From a checkpoint of a small mixture-of-experts model trained on Wikipedia: 58.2M parameters.
Below are experts of layer 6 (counted from 0) of a mixture-of-experts language model. Rows are named router (the router's row for the expert), gate (a neuron's input weights, with its number), up (a neuron's input weights, with its number) and show model dimensions 0-191. Each number is 128 + 24 x the weight over its row's rms, rounded and kept within 0 to 255. Numbers have three digits each.
After each expert's rows: "gets" lists some tokens that make up at least twice as much of what it gets as of all text. This comes from a sample of Wikipedia text that the model never trained on. Tokens count by the router's weight.

# expert 255
router:116156097131133129150144127133129113126124140180117163123148149131137148158149109143138120094144163155148113173114086114148138138114150140142091074125144147103131131151111126118126114185084116119101131153169133148114120154094163171157136129084115103142137153093165186122124133086140098158143132136123089173109132144127115116117123169148076115113153155115163123155158128093122117126166146111129106092104146122146148127083160138147090127116111145148152151125137136136110124155140158113148110091125109179143186115154110083123085158171101095142123101142137120099084110153103120124
gate0:160106153157118122150128107186158138119155124149156152144165154120140146144168151131125142114114094126093133185123108159099110110114152110098133126127113110148147127100123105123134135148109110153125166112110153125105135135112094144168109094095144139091109144124093155153093111103098127126094110117148121159165114137105106090095122120121105157088164115134116123146088106151173158127144165114127110144126153101099118158122160091171140136144085119137127124142132089110166106098146155140120187129125155140089125139065172124103137178153133131135094125162122116088094099137161159129
up0:143138083151121122100085148134141086190157113151129152139114135117125121117084076120120103115093163150117151156104133133124117102102118081122112159122155111144150161109122121137066129139110098141145156132117102122091120141085079139138115123126118143143117134143103110144102147146097087092136147144120114129167153158187116119093141154108108105131130088116130134097152077153144144146163133125109154115131124128130114122127129182138113116104138123098109139131163123093131113102089125107170214089128138082108150185137134122125099162126105101111154149150124118130139106123119155121
gets: "at", "ent", "it", "et", "t", "oc"

# expert 44
router:098122137109146155168077153148115126158151172105105139150151137114126137167093099116113094110081150113142092116091140133136165119117135128093131134173154100081136091137083109117150083139158110128118109150089092133085114099146104107157136101109110079114162135149146086152141136116116125157095149097155099117136131101107095157141105121133136158129151140133144092131078157111130101111134139093136111169133142134111136144093139128095135118154119166095136142174106158188112114166158128094113146122086143098135148117149106149147163109152130125158137113139145102118119121109119134090
gate0:106127119105146115123150127129132123116123168131134165176124164075121109130131073138106093117109129141123156119139097129144125128133106118127177115136092139092103119167128127062130143129125142133124109124162129100117124158098122113129138146122141109115120111090116137078168166149153110135098152094141142137149116153130059117148128165125151119098115119145134132104117065163081157155100163132146098149148112155160127126098149102137166155099109173110126159152107128101148140130105137137135127099158159131131097130134147100157097128133118143126147107054131158152135069120116065127
up0:129111130139105120155131129133069127145144116126152144124101175089107085154113119154162124150156117128120115159112132206100155150081124122126140114163149113148148098133106110145127114104142109120080168136161143149134127121131129164091133156095184109134152128149134133167179135173123091149118108096123075128105140147095149130132111096120136113161108112145142117130132099135149123103138123096118119110128159153107190104088119175122095132138143077158157145114125091099100123149096138153153096116153120150112121137131120156137119150112142153150108126095120181114102177120142111116
gets: " |", ";", "|", " /", "N", "aged"

# expert 153
router:149140143133136151128125157157121134144161163123083112119114122112125153082102176103127156102086085097130138095110077107105133138149099151168125149124119095129115144100114127082159165107164118156172120126090182122124111120125103132127151106152146099144136170112101152131139102108169156125093100151122124180138110111120126122113183154140142133116092132101180086149179114165112157113125120168168146138100115107145113126122127097100090173117131083133142131128104109109110116132149126095124144140129157121137104106112132139115102109119125179110148112128118131154103111184118118096
gate0:126125138101145113122150129080188137212147095143145149144126144131118160142128167139115131064093136190131139123132114141148129107125139149121138143125120097140171126136118112087106117147160159134105097161093171150151094110116116161122160128124120136121097061131137135137122104114121123124079158151111131157163128106154092153111138120126128102120141129133113104162142126171149166116160112143145141107135123139155128100119127141165129116127129092085139144128159156083117116085098167151114140115148102142092159139105105125161164162111100149121145105123158108166099116148172121134
up0:121132155117134140127119132133128148108109119135147128097098080118114088152145097085133108187176135100140135123103172161150152135100131131126170117161211132113114139099116145129125150132066117096125089112177078119134135167131157137097105103129133127130131133091146075122128107108093114091169141062128106155143121161074136118146094140122124157124135156134126131129105081159158174132115118113141122162134144150126158136118129146143168118130158120113130102095111101138140157114090123163135120111166151151140144139109113139111118139123163114151145129138115160142092141140106104091
gets: "\n", " ", " 5", " 1", " 0", " 7"

# expert 202
router:131134154112134155134137110136205148187167107165152128116111153104135125150126141139109154119129088120121119104134164166106130162098173127134108123104138088138086135136100130137160128116130130117096129109133091150153124145108116122115154154137152124089124093106110105157134160144085160119143146154115083142147134123100145160127132113133151124140182044116120135117158140133102139134151135156136131131134133115141112128125121172077122127087131163125141139178170175096131088136119112144088148070113129085154124127143115098123110156126100182109109082132155131122126134130093123140
gate0:119113126135127144142123102126175130152169112116150143098132120122147065112127087098153107096100128111142127171123093139136127142146120082149104116157106129099178094156112111135148118126065098152137133157181131095110125144122142100097148158132068107152129142129119113110108114137175173101113159140127109126150130150104125159056119122171145113130155082141144153139120123121186145144093144144130132136107157146165164076147149112110177131143103128090132136087163133089115105116156132155116107126103104127153135173135143157150130137158129141139129131145132130100124143125122119162
up0:150113149136118124155148153138119140113094087095081169165082092178124112106112133107147120127147119153104106128127113104139170123147130111141115126126142163140127104160198170126075142099113106151145160116125145130095147132112170125131147093128131120132141086166155138123128176119146127136106133104146098157114161156141138143119152142131129074098142113106102113101129139150095127165143128133145136084142113096121165143183090140098134118120130131153105150150083096143107156076125116112091096150132083130124139111111083163130116148179132157148111128115081144151134147144144130116
gets: ")", " States", ";", " mi", "ia", " Kingdom"

# expert 166
router:122119138127091125144144128101107173129163144127088131127128141137121158073104155129152084128139145126111096136111148146116126107133168146121124169153095172103124097126083149155144140092138146128103102148170113110140117114140141137125143185124076144116116165125159126138136154167127141145142113107119126135104090140091119087146113085096133124082132117092181071129110150149088130145111153083112114125119162146081135102154091172154093105097122135127114141148105137118142137113160157113104122106138136136086141144101110077142117085116100125121165147159133100140160119155165149114
gate0:095135139139097156149179134122090111124137122150090115096124167146106155112116108110131130087148130124160113172149117142148124116151139097128112122148117096099122146153121162139138118119121135123125131103132146123139093144119158124102170123147160066108134129115153135099115153106169071091170153116153075158102140128163110150135107117149125175158115087115119154134166104137173132149107113110089157126152134138179130152114124152150146123090175120189114155134122104128119153154121124137122119143124125140132099104133143172138184154176163149113140146145102135124098118134104084079
up0:119112133130123116118126145124140112134145137187127105150125157089147149122074151137148154108130091097156172135099114112131118117111110105132145131091158114137135144134131110114152118150126146134098105177134108144107083136105117078148150118131144129105131148127135129128151136153124121115137069108137170120132164084138135100105106177183181147117142121134127139142138113160157139117135184177107117149145123129193152158130102125172147128137164121138099130129115095070167082111093132114166127129101108120122110084115140189138119093164090107149111136119121133086098131144129121159
gets: " of", " in", " at", " for", " from", " to"

# expert 235
router:154083128141150106155107170108130147088157116096142106104144137120084158119100106128152079113132136095111094141152162119146124141141116125124103092104130103140147140138156124137154125120113119079093109162141085104144158137109174108119143148147122161163129094113110161142130130155134136133119130108188101145167102176119136116158122128166168104118113114120153135126117109095101124159116144146134182118098118103150109103115098162103157103159117160110111098105148141133139137146107132093162159112126104143129174137168179137119144102105144153145153162111081130159133109137113060134
gate0:114138154151182174127140133115103139071143175097198148122145132120084135147133119112103091127142155106165160162149126150113108136115116159116131115083148114135133155100128127142117153144149108124139147085102098117115101122124133179124155157115097157119146116143106157129138135099151143148146137131128145121140110150112121145153124157107125108092090168146142161171143127158128107091137123158139121115117124135137111094125135138117152119137123157149124168115152066124124144068133120168114098135115105117155039126054124155154153135154144159119110113142105113107131107123143100127
up0:100085133129120122145143131086147141169136071098171144124170128114159097109112138115147133112117128115180120126145115102100094126139127113106097149122097156137149161111116105164113165161163142121121098143081130155159170112156144156169145144097126154125144147143091127169131121125098139118132110111150129094109082164125101146094125108083151098131124147111103150127138147167146151125174098096126112129130115137134139142106138127159153102147186181152180159118156129141094157125121142146097132111141135164138139113113109101164171129143157096134107162140138088122122098126130133180
gets: "-", "==", "=", "===", ":", "|"

# expert 104
router:120116121101093103151154129177161127134114102154157130122118114133069141137121085157111123075118124114131151115130130165103046166109192111131093105113152121122095104137142144093121144110113158168142125138119140125101101116105163098119152127128155128148090173088099124113131130136101126141155159118134131106112141139159116146171135086086161129103143123120086099098126138121148169106124107157123153154153139142112106164111161121097126122122164153129110156183124178117146107148140142163095142097141093105140124147157132096094127151113115141128130086125150141107109123150095128104
gate0:167133121151108078130104126187141125103112092161094119102087166146134165144083162152139124125146140131162148127118109146111100141130088152118186121097104121133133106151113136129162120105078150184134123192126087131142156074152119150126143099147154149085132117166124167166135140164106146112146119111120122190110112147109133121149137140127100163105135134125126148113135092153140165129089132138139084075110127127163135160174109120116125118132132106138115128119125150112147121114106128158142155107153119122129182142127114124166139102109095131153137094089134131139113152150150146139
up0:135142136076127137093131123118085129086078148128106159104110101119137124114132134135122114156125131122144171145074119131133192150118138102129082137094111091102125112146114131169139126117091101111128122142107099119161173101157143102127133128161138117129117110131155153091094135125090130131119132127100131134120116158115093134154166174147127114119115121092121097113147140156090137088111051077133128182115134186127126118136128130126104161163154150090135161089135129125121119147068153121130125108134138164126104120121161098117163141095147117145148130138128090089087139165133137151
gets: "0", "5", "1", "6", "2", "7"

# expert 177
router:124139169152127119097152156142108146112110132097114099099147147102113129126148157189156146121096155097141109113107133091134128132085112145096108108080130109132124158120104143141140140171163105127166150107142153074080111170160083108132164129092135148106128137103153110151152084084106131078093144133100114123086158128105093142148097131139126136151101146115158144141165095121129161114118139155159095118102151085160102124102099135120113105079169131138109111107131119106102150115134153143115110126088126164109138126116126167152117124096149139093100137106090155156120135141140156114
gate0:105095141152118140145135180104141146121140099136113160149112085132127127134107130122142129098132101136081140157095149166132097150167155164145118123144096102132140128111143136095112120111155155093093091123103088127120162096146133132143116123103132118107149132129137155144110109131163165115136097199111151131112136150172104123121142150193124133114108088126141089146151123128103123166081131157115168097170152161123111129116104123122132122126138140124148096168123100130085156141196151133123100132134102140138041111158129147103091144144109075145159152133128139122106136129122136119
up0:165127071135143143143123120155156137147137081148125161154137140150098111123102177129137102134117129148152096122087143089137088107105169137187094144141101120096112109126164095151124134085189116146126172135098108126146147131086115148157106119098168135123140164130152119137154106115136136151102118139155118083146135159103139112111150108125130125115126115138146121148108118128200150101118085099145162176127148102086095140131133162124160148155128146102098135122159118112127132138133142096144126148140083121153088162133101149092162136150100113127119145097114108108102123099151161158
gets: "\n", "==", " ==", ".", "===", " ==="

# expert 29
router:151134182111125102185165115141149152151132085143159153123076091105147098159105132135152177083142102125119108151171164109138098084104154143133106147090131116126125102117107115126121141137132116161119098144165153116097117081122121130131145147141098146142085115118136162118137161114087144153127092098156154145152142148127141125093124107098127138147126118103110086131100164112129153110122108155145174110162151154125113134105163165124132107135161090143103172142116146107169116150149110164087109137094152115128136139143122111115158153103154169159115117173134133153105090105111107119
gate0:162134092113132130135132156126104126099133142100140144087148131118126112167117153135162116129144139121159124112102110107164161112124136110170132103131145140127114140136144129144102177080118133111107128149154172123121142092081104132160117138106091147139111093133126177093119132130094141114137114193117100136165164135098118151135122132132087161147163102161131146155147123147159122148112088131109098156106131081095107129096102138139171130131147136157091145095125179125110142154144118125072181089107141084150157106119132165138134102142124145126108151081109135137092116134127068092
up0:115142156148175122111107156136122095151140178104171126104144175097155132117105097107103131120100148114190148129187126140072108129145109173141125151155101096140163129134130125118134133095130132103089084081114116132126145116138083130142130166142133140127099115138104132107103109098137183170162132165126156170125138133140081129124121143119103143108111121186148137121077140162138125119132122143146061140132129111083107102133096134124111135142112111127141133135125131104136135139126121164098145163147140151135165154118110098136110129113085122104150127082164159129147100129088095142
gets: "1", "2", "3", "0", "4", "5"

# expert 92
router:136071083113091150186102112110120135105126157124135123151112103125130175115101146127126155142169143129113096168101115129136151187113108127156094131094132138189105102154156134119121124150132137126113167157141110106168156083167085125135170132107140137126094157116164127092104095116117111166141127171123100108142118108115107083156128127151105148125156139114129108132127133095145129129154151091152101080091082088138148147150145101135114132113137126102153147135164138116099096102129114142133116134106093154114129103167117134141101115165135127156135115114153149180136096115098153103
gate0:122091153118142081088138176171118142112156127138122096160118137135101125105117113153124146086106131125144136123109115163125115126089137109115100091089098184138119127163129135164098110066159095135097136087101137128118128122130123129136100123143116177137103109154117144127161152122116145114150088139116125117127151151117148113152120156130186139104166146126161097124119120106136122163152177162118145136151119135126102166135137139174103102114104158092172114148096108121138124095129140130153153153110086112124152151151109164194153114104123088140160121107182102084149131142118143128
up0:114145125118135156106122144116127102135097087139115129166118114116070109134106117139139119095135169153133137124123106134127174145155134164141146166121142145138130117174134147124143155109115159103166146148143103094158140154130134110097113183165103123112103134145157112137118150106093101117126176131123145125118123110120114081138161124124166105088127138159141099132143148100130137134119128161110122116079120130078143150133081170135160170137148128127139154178173146130158175103096165110084127168118180120143176114152141107110110116123184149096161151109105150106124136108172103119
gets: "\n", "ag", "ig", "og", "g", "eg"

# expert 225
router:097122108129112125125134154143144148137147114092131134164153116157100158132123130163139080136133151108116122129115127094145134147153153165088139155131103156132127156133139121129151137087140136073150132129148148137111162124126132151066106131121110132135116137148133122090148132142095163159152116094120135121082110183139125100146124121097101105098109089088136116145138139164165141148143123109124125144120136102132132149161138132127141110134106108121086141152130081098116115100153164141146112111100151123072101154101140090081174092152101113111151081167082047119162134110167160141
gate0:128109134149136091104097119075137146135097138150164116113124099187144106144121130143116103133160111158090103125143141136119124150142079141132119139070132123129175121141159127104137123135121127115092130123113128143150100166107104112100138098097123142105142131103110119100133140111160144143118097161078144151142072156123119163118156100125126134143111181151115134127164127138128141133131148162112146114171134111115086088102099095130080145147138119083164127148140139177103116093103187110152081156098101144109114117101187156115152141139143186124114147164099109133117105133114110120
up0:122115129130118156121101159107124119104173110164077170132111120163203099084109118138118116139142151145143147132175139100107136110162169110124120150114148108120165165114134163103102117147116147139108151106118168161138167117141136093143144108115124131116152125118147133084163130090082166120157122133122079152102116167137128154103130139137106136155156131114112171137145161091109123114145165107117157101126121145107130094141124164149148158152143106132097139131149160167119152118139110139120096118054144113096085143144143165185098136164135146118119101107117129116120123140145166144
gets: " of", " in", " to", " for", " from", " on"

# expert 132
router:128139105103145121128115103157086141102140124138132151129142094166126128104087126098121103097139143105097115153115125155152168140110083121154096096118131162111116139161143112098134129105166128120117142145102121139125155146156088126147108099105145106114086095095124140104093142095136083162170145182126101132102165170087085067120165121161106127114125120136100089138147141096091162117131167130104070119111087148148136147109096107174080124113120124142142144123159151085146088133117138105098130125119104145149137107102131126102128124152147108136120128140136131127085094147116157092
gate0:137120115126091139179159105127115150082160101092116130105088153155095122171122085115152154112117137127134111157163172132130155145136157168173139103117157135138111121161122156103110139084123088122099120138133112139115146124084075172089182132163137135157122152136145135082106129151125106179123109181195179121087134153157116137125137132159130128129088145112124127101130118124132143139117156140124122166112148151118115125184112137127096154140139170163105131139143127141111129140141160117114149131142184117160119097115140138097130141143159130119162130148120138094143114113119161138
up0:127141105131104103129094107129115178126128101180105119131095113092085114092111131168185114173187162098133127128097149132119126154143159112116120144123140102099151108160136123091106121112120118112119132103097149105161121107160094120151140089127128126122151120142157149142127110142137131133116143126178103132163105144083127104131098194140126109133130145102142137136113162164136121165109112169172163109138105119154121134117087118050080154116112120137079161118181154125149118155145145130100119162126111152103150173153127124106119125101176103122142143131137130148130134114141135131
gets: "if", "it", "f", "anc", "ic", "ip"

# expert 180
router:107122140129104136122144141144153125137108090122146130118112155128075121105178154110119100141084128108135097119144128180107100163110124089163131120110113134130148088142165105146136087128095103128127122144135103078122160120088155144081087148153159137125142101112146141117129109118140101097116092139128162098163094123093116136131143113119109107130158116109082159135096088152141143165093153136121132144162102159127142141150113154098148123114118185085119130126138162158125091118125151132132151152147070146151142096172122076155105122139118152146142177154112082096151160111113116136
gate0:093146133153103178105132161128139152135192145101147100121112135114158143089131186171143148148087140109139148135128178143110140130122133141113149143115114124121116147112098078135137164150150087134110149119120110131125124165106147124125153117149132130091092141109140086175125107100133094148166115108164133148151099120103134128131143143146131069137094127119104122137095161148156122085130123159122094136125123166160116095146120158136134099097084174135127105085127080096143161138097141157093102155151140183099121107145125116106122124188136108125135125142136145105165132118129146165
up0:152114106160123186106157132159108151113137123159100133173100148132164126107146116112147147120097177083162056121168170151110055120129161133156137149095135147133143107123142129120090123102119140091075119099131137111154151127104151117140109133131114128155106114110114121099086157102115116146138087135156085131144130155103113115136118121119080092150108153115133115120087106141121122170161140147134123149125093143145166099097120151133117144119123138159150164127141125105142139136125138122073138155103117114139108124108143127127097102155138151184109142165116081092118129101162135150
gets: "\n", ".", "==", "-", " his", " a"

# expert 67
router:112161143143081117110169125109160103102113107174165142089104154097103160095088147158119164130095088137139121115126158110144101149178099139126098166111149150149159113133100105100160118134136107130113137154111105137120180126145161091157103154137116139124154134150143078143120137116131127116142134135112115157163098185099147112139137125082094118143180079167144121147101117147128113099131144150134150170099148130141165146092112131148107138135137147122134084147161149097126150116122096133130135141173154144151094099144110111155116127118107116177099151118118094151139084120143130103
gate0:154147134127131132136127111130126135116146133082105116135132169115149155133161137108130143141082075092120118140133102131134136139126164085153111116157172136164106140104132139119161162131099113127149083089093114136111124134153098140128102128132152136099126135107172097148121117142163134162108064141173128154127169160112120101143149134134093102110138064149110135119134177138115129146121138166140134108111140155135188147121136152115161179132124088134151102114165141171160140095144122110115114104158146116134141107109165144160112125154153134116123149150093131143070145119054098117
up0:142138154109158098152160091095109145167129167119197145210137104108147112128150099133152125125125132130078122133160158105132153165162125154130135161103151097117137142129116120133107130118135116148148073114117088135134125161135071115137132139131128106144146109073110136086124115101113163135101118153073125132080119159081112137101139109117141111130165122146091114168120123143131136108139111120135156147133099128127101151123167128110086142120140087124127134153110149139134152138114100119168119103125124114143146147166128125147091159146148162134149128147127124137104050082097134142
gets: "\n", " \"", "==", "===", " =", "="

# expert 24
router:145153157140133149177078180160129132132147155096117134124127114114161104138087092112124131109074148134153103135093147153124145094130136133101133152126138119130118127111141125097136147110153105095149117127100112102114135102147099106139143123118101110082157124163153129171130147142144137124108149100145090179131152114086085127117119114113153123106135114126139059127136121107153094130141109080115113156124108157146152168115116147101145109142125155081111132136094153139125139155173090094093193128092160103137120139147145079156150084161120114152102111122129144130160139161111171115
gate0:128144117088089178107121190139151147134091110147090119117143142114139163132095117108133136120113136127135141119110121170146117138113169140144137133141108090135132174143106116167084160119150144140128143105136136118124109158090130118125174106105165095103129139093139140140104082118083145117153139113085131152125136201120131158139073079153119099116114168099130152120119158149131150105087123135146146127105115102146114160121181141097129140136133112116159103097131142110150137113144093118095187120113125140119126124115121072121143123110132148146152085166118175139151127133096147180
up0:148113153155122135094136121156134161082098128151153116086121086158099118071158129122155069164156102148135132138195117138140112133131138108108147100125138116093103092099132131120091151128120106105151133137135147129113124110108126143148179129143180124113128109129100176126137164102154091129139159145096142089120102106156131087114148147106141121108163134155102149135141160090144111165125127101108158137146130120122121125141145131135084102144103101124062162096122146146154115106133125169154103111171144151127125150137134128158178150124152112132170135158164144159119105141149155161
gets: " |", ";", "|", " /", ":", " —;"

# expert 66
router:113133154153170097124169107113092141150144139139133114144148123146119144131124145165173140127142158120132126122098123136068159160103093104149143124106104156133150131122109137110111137143161131125168116121151095127133115149148148096129159128105149121151111143153146166152092130100107120117086154096103138151169107148136076130128086099124118137106119143150097138146085178142117110092138116157136111123102116149150141095100099096058165167164107155118143102127081096116124114145108095161164111083125108129130172134106149145136138141141136096104075083132168099155160113143115119127
gate0:159138102135169140162163095156093140144135143178098154118116142097143113133155142093139109131106141126108132122068156171142125143112132074129091117126082107114134144115113165088125144109093136111102140108133124137105144127127114133129162142121157097165113109098136149138133119134138133140140114103203139107135126121121089104138129113137126157135125166125143065141136120156154088097101157116128152113156163150110113129111154153138148149129117146128107129084086160130108158166139133102159159143160140132166158175139179074125119137109128106095129072118118081119122128091096119143
up0:121068138125140109159125096114106091165117114096105133119150084115147116077169114120131125065122123104131116145095114141135129146155140136120092075136158114112076145107123104165101143103133123084125119139161095164135089128106151120125131133139101126139108125156131140119135119149147166101090114152108164078112127134139116116125118113138134118179124094145117165096133121123097128130106153130135071138140153119127104089143131087131138137122091170141145141147131093119094158155138080099128152078103120102087150129148149178140155116123118126153132148139158070168125104100122139156
gets: "a", "i", "ia", "ra", "o", "ina"

# expert 205
router:178149123132091126137144104124126120150176105135120081114112108184106136076117163124161128092082124113130126133110111089117139094132078144149115127112149059151116141134148109107129154134141115143171131128110164103127119136125075120110165100089135137103117153126097129161104113099160158150102090129126157165129130104140146135104122114098158149093104089116110126127142082156113161104184119162134137095119116130149128131128144118076087120118127113165130130110097121108132103143145139134093145140138148128120107062178120130090145164132139171131110113119131132147098114164113143129
gate0:139122140174173157110128117099139132130150092081110131135135129150127146118152145129101143108116094134121130134104177118136108132161124127163139106121087108091080170126131155148158142098114140147112134111115164112121146128120142136129115086086128135090134125070148110146131134125160131153140117152115114151138183200131140115133159133110169123140126078133137122144105114169096184172108107138130140075153097108134127131165170122095113089112134101150117114155113117105131136124095151128090161133110142159129126118190086140117099144133148158134101119162099086145109106115118103085
up0:106118112130108140112140158093120136088123167118122136127111128137128130136147156151107118131109099168060124162137115158104130151139128125091104123082169192108126158112162136110137143135103109128093103102129120099095099110120154160128103161102109121110119151111123119110117093146184093129129126101146112113142099102165156100126111156104123116168175130120091141154107086096148145143149122124159083104113129160098127107099112082138127155104137091102167104142130127129098146150137102158146127154112148083135170141149098082133129129115139097146130149123151077069134126111157101147
gets: " 2", " 3", "2", " 4", "3", " 1"

# expert 229
router:142137161141126088115121147112082113084159125099114133127126155139141140135140122133159135141107137142146117126154142150135140130128087127121131146139125131074144115101105150090133156129138131103132095123160106093134152156153131117152142170121094144136115101145143169163118169146074147122131145113146141161140102125088108091133131080120156109159096144128143050133136155148082161121157144091092112130094147150108124121103097150140131107147142154087060159104107125120141122151184153114124117098133121102145155112120170144153133118173090110137146104109147143191156145144158120115
gate0:123115131112125117167178089122163132082117153127129130136144090145125087101118123181126084135145103142147102105108133118163081143124149162106068161159129121111158134107137174136113144110128123161130149124111114132134127143140126106145146093108144128124100103145151150116176122185139106120092116134115137132105090140105127119155133116093103125115075163110123157095119125160150161133145124071116159116141096094124100120105125153109141120163105112113119114092108054140124132136099136166098130134146120130142166095150151101134110094130129095112128104087146069145098152111149112095
up0:121133147133109112131110126112162117130109125131130107094138131128128163159080137132121118153189120095146134097147142107114115122089109120107101122170153167109146155164133143071084162120118147111120115131128127167118116168141177136113175110070094172118119154150084099111123160114091112145150109139141114088147121096118123120140116123129133189150104106126120138123118154103154079136146102106083091142131099161127148147135143101137139141077095134126196121134107150149135132110132136126102120101147120169110122110141138149147108123083131093135127136119059130127081106130150119154
gets: " |", "o", ":", " de", "a", " of"

# expert 58
router:151103103152150117120140143131154174104102163114135137097141129152136163124123125162116113152127113117099128119171137182134127085133104118126095162129082100118162144131101078130131107150103162127088141162130127117159149163125140071139137139158124153160127160119138145108158092135131145157122134131110110086124137156150141143141152149158171113103132173144114148136095091080107143137127117146184155115116120094093089138102105132137125150145092153121139102103162139127135144145107129103121121079145075154110125168172128122060127123091145161136152143090103134113113106168132110130
gate0:165121132122123076157161163176125136113122143158128134099158124111165116143129117137128126127112136143136097118086160138142162097138156143078138151148105103109135127131108092118143153125133139124121141156124126107093162120130110122136131107108124133091125098148122176108132131122086119133112160118134133111127154162118121061120111128091133166117154145117119101111125068071130101118075118159151148145130141117136156098102072090129137111148087114113157113134127134167104096168120110130152179143122153124086156120161118125143174144151141092179127159147090108130198149142116139119
up0:117097124163168131105121106137164179147115071087171135165128127142137089105121115107117129112176124171130160136118131137136132134120133114143133118164157115095113163111134108103133122151115133099128113136103177139119167132159144147196093164147124117119158136139150129083072122117123136140115099168135103159140087112137091132128100129104121132126099113111106100108117140159137121156123116118107102101150147117090123124154105166101158133125157144130151128167129148142152143093182118133149140098134114096171119143108147072151118111113111146175057131137082124105122137130151106141
gets: "-", "–", "==", " dis", "|", " -"

# expert 226
router:176194140092114076154126109166148124106113136156130123099104142129131129113131094116104158122089165108137121090140110096123106113113173156090100134113110092136129143103114137115137104127113133142161149074141166126117127129148140130127121092117122131116130121114141114158113124118060169149143127087152133150119131116118082165146114122095148135119156120088103077153136142103176152116113139136134158168119149141173133116117109159128112104118155139114146149156129166108180118167104175118108160154146143137146100155105172084153131118114124152124158092102143128150110113152103091145
gate0:119148158137159109133096083138111138135164130132084132093148103074132113142117123151117126143121085152163107061086109138109069105117125172082122138183127122154108142097128162148122121166140179132124102131134139131112173130127095145097118140114120152122148112122133090154123139146123112115149124123107141114104140125134106124120117099176151159117105154127127154138128107157132147119128144129130115178152138073100133136114180177138130104128127153126143112135132110118174133150159128105146134119099101103165127150144106098167161105186124129131144160093075153147122164138084120103
up0:142149171118094110134122134128154154154117120153131108114137127135154123081108092179072138088150097154137144105111097100023169067106154121116137110196132124143109116150153101138086129134100148143171091130117137150112126141162130116104099102071151122106126124082145117162125173144123147155132134169129157114094136129125156125134115120129180110128136094089130144127132123117147129140075130149134113106116135148116144114139131122080129135119128117108137117111166137138118101123145149146177147127119131100147153143138120119108150107158136107128112123123076129125153151128137155159
gets: "–", "0", " 0", "00", "5", "."

# expert 56
router:130136110117127085120150094164141150134145095156150097137102102149152094118103141126148156092121112131090149123166133151134121113123129099151101144164150118172116087130151123104105114117139137149160100143124144092110103097106152121103137114129137138093134138143140166144138101105103164149149178122150151165144119129172159167134139093115127156111113167146110108107113136118119154107101069157142122093148163155160149143102162131139100115084140095151135151125123143101109126111134135141080105148162091125124095126158151149116158156089137180103159093105151129159091163140110100184
gate0:129087122113132126139147163104144149126156132109073143070174098098129102133123129100116102148162100138155159127139106111137157131132102131161138137104074122134130138158181156093123100120124148099105102147156107174158142120153103109103117117187096112176106148111065145146114145119099142106137141125135152127072124166118157144136105151139137112124122112166113109086069102154148148100128139155156124111124086131143152128134081137133121103129145179116153113120133125127164121105120136116118116164157144128144116175155110159143125094121121106121102086122158162146165126113134111127
up0:138084156122150120072142124119133153145157136107093169111139124111155111115158143114150117167169130159122145144103136112106155148121189159114136103113131131174127121120145127124142149123120116132139138125104128158166096112104142207171145136173124138138084108094115118152158127138137124128168114122143085140102122085119176155154147136141130118129167143138136081094118128180147141135113141094073100119141130146132108091170109135134127112128117122148133132143153172105117088115153126117137102109127119128186115135142133151091109091144112108112121096111190164099147156097146154117
gets: " 1", " 3", "1", " 2", "3", " 4"

# expert 119
router:159128132094122087122128096127108157132107140106100096116130152152143141174158135139124092146134104121142121135148082118179174091092132110105156155136164139176113138098167127134114143137090104138146131142068149089092123097128066091153095096137152165099135145109088112137144074144136150132129107116132165132127115115163146130162125184131127121146148084132127141130129107125129146099147119160090104107117141138123157065119153132108133144151138152114127095176132129120117137128146101139145107110147122168134113127112158135101086118125171099136119148121178165143116174114129139126
gate0:147103115151113093157124138110145131148119092117116148145100106141117111131103159175123130071161084132104108153148102142128109125083123190156099144132128109137165133096152131119108174119131130163132099128111141154087106108136151126130122101146097131152095140110147158123149126125112137136124117121116116118098087183111110116152096171133147132115139160166095161126158117111174121082133096127112147115143119152122144152163167116120138140151174060148121122161147113130132134117078148092087130117135195105126124131079104133119166153121123145152133096101120121125158177118146145148
up0:132113134117146069115133110109116097130122132134159082105099186111096110149130141136158123130134143164141131107148116119087148138113120110105106072154107118168136141130122154091121115118171152142182132125082108101157179157149125110148095135135129129105157137118129161127142143118134128119118121135121121109137097124154103162108088134065080117083126153129107184139106119134110121124084145108126124143157108102127139112126112167131124113131118125116128149116164131071083153134133133159108122133203114130115150145126127118110175092122141148129089104086077128149126131154113185119
gets: " a", " No", " The", " an", " -", "'s"

# expert 120
router:134124139124143120166128107109107125137099120111102125117120143105095099148149134140105111136053093111124118160142097089143121162132166101112165102136103153117105149094134078136119111147101108082162064146082136125089157075111111119087080160108117148125103100127125178088139133165115103124139123133113176129150117126166123107144162147087136110136127103157091163142160121143136116102136096130163128117162092104121150119145140150127157164152107122095138117158111118101135141099177157162150108171111084136112133137133125110125160105117135132131122111126085118133114158120145126104
gate0:103144121118095166110117155148119143088105118116146142110124134139183068104167186119119144113165157132131087126121152123121122135100134087154135150137155141141171144149135121113130138095100165151141100130161177103115115150159161152138162138120108180125100135095149140129153133077121139152108128103083154120108109144073079158133146143079128101107079146106094132159116109144102104123150129116134122097090170117102106130111126158168158137107116097097106145111154145118121143111167137128122093160080148151140147166106081137128134103141137141099118160119121121133145120136133124129
up0:126129151132136145132113151104134131132141136089118125138123142111135135116127095117106105160137115128136154117119142129117139127110133093089099104134151121128159095172114124157090136129128112138082120142104142144161113151119162116098112064090103153138130148155105109127165117144110143127111120134131106109109159117145116144129135163139132167128134110118090071075136061151146162141126141112153160115087143080166137131146172145104119115102135145040116132122156149153116118153162150148144180110114105144104171143125093112120143144154146129083120157092098121121079125077169102102
gets: "'s", " his", " the", " its", " their", " a"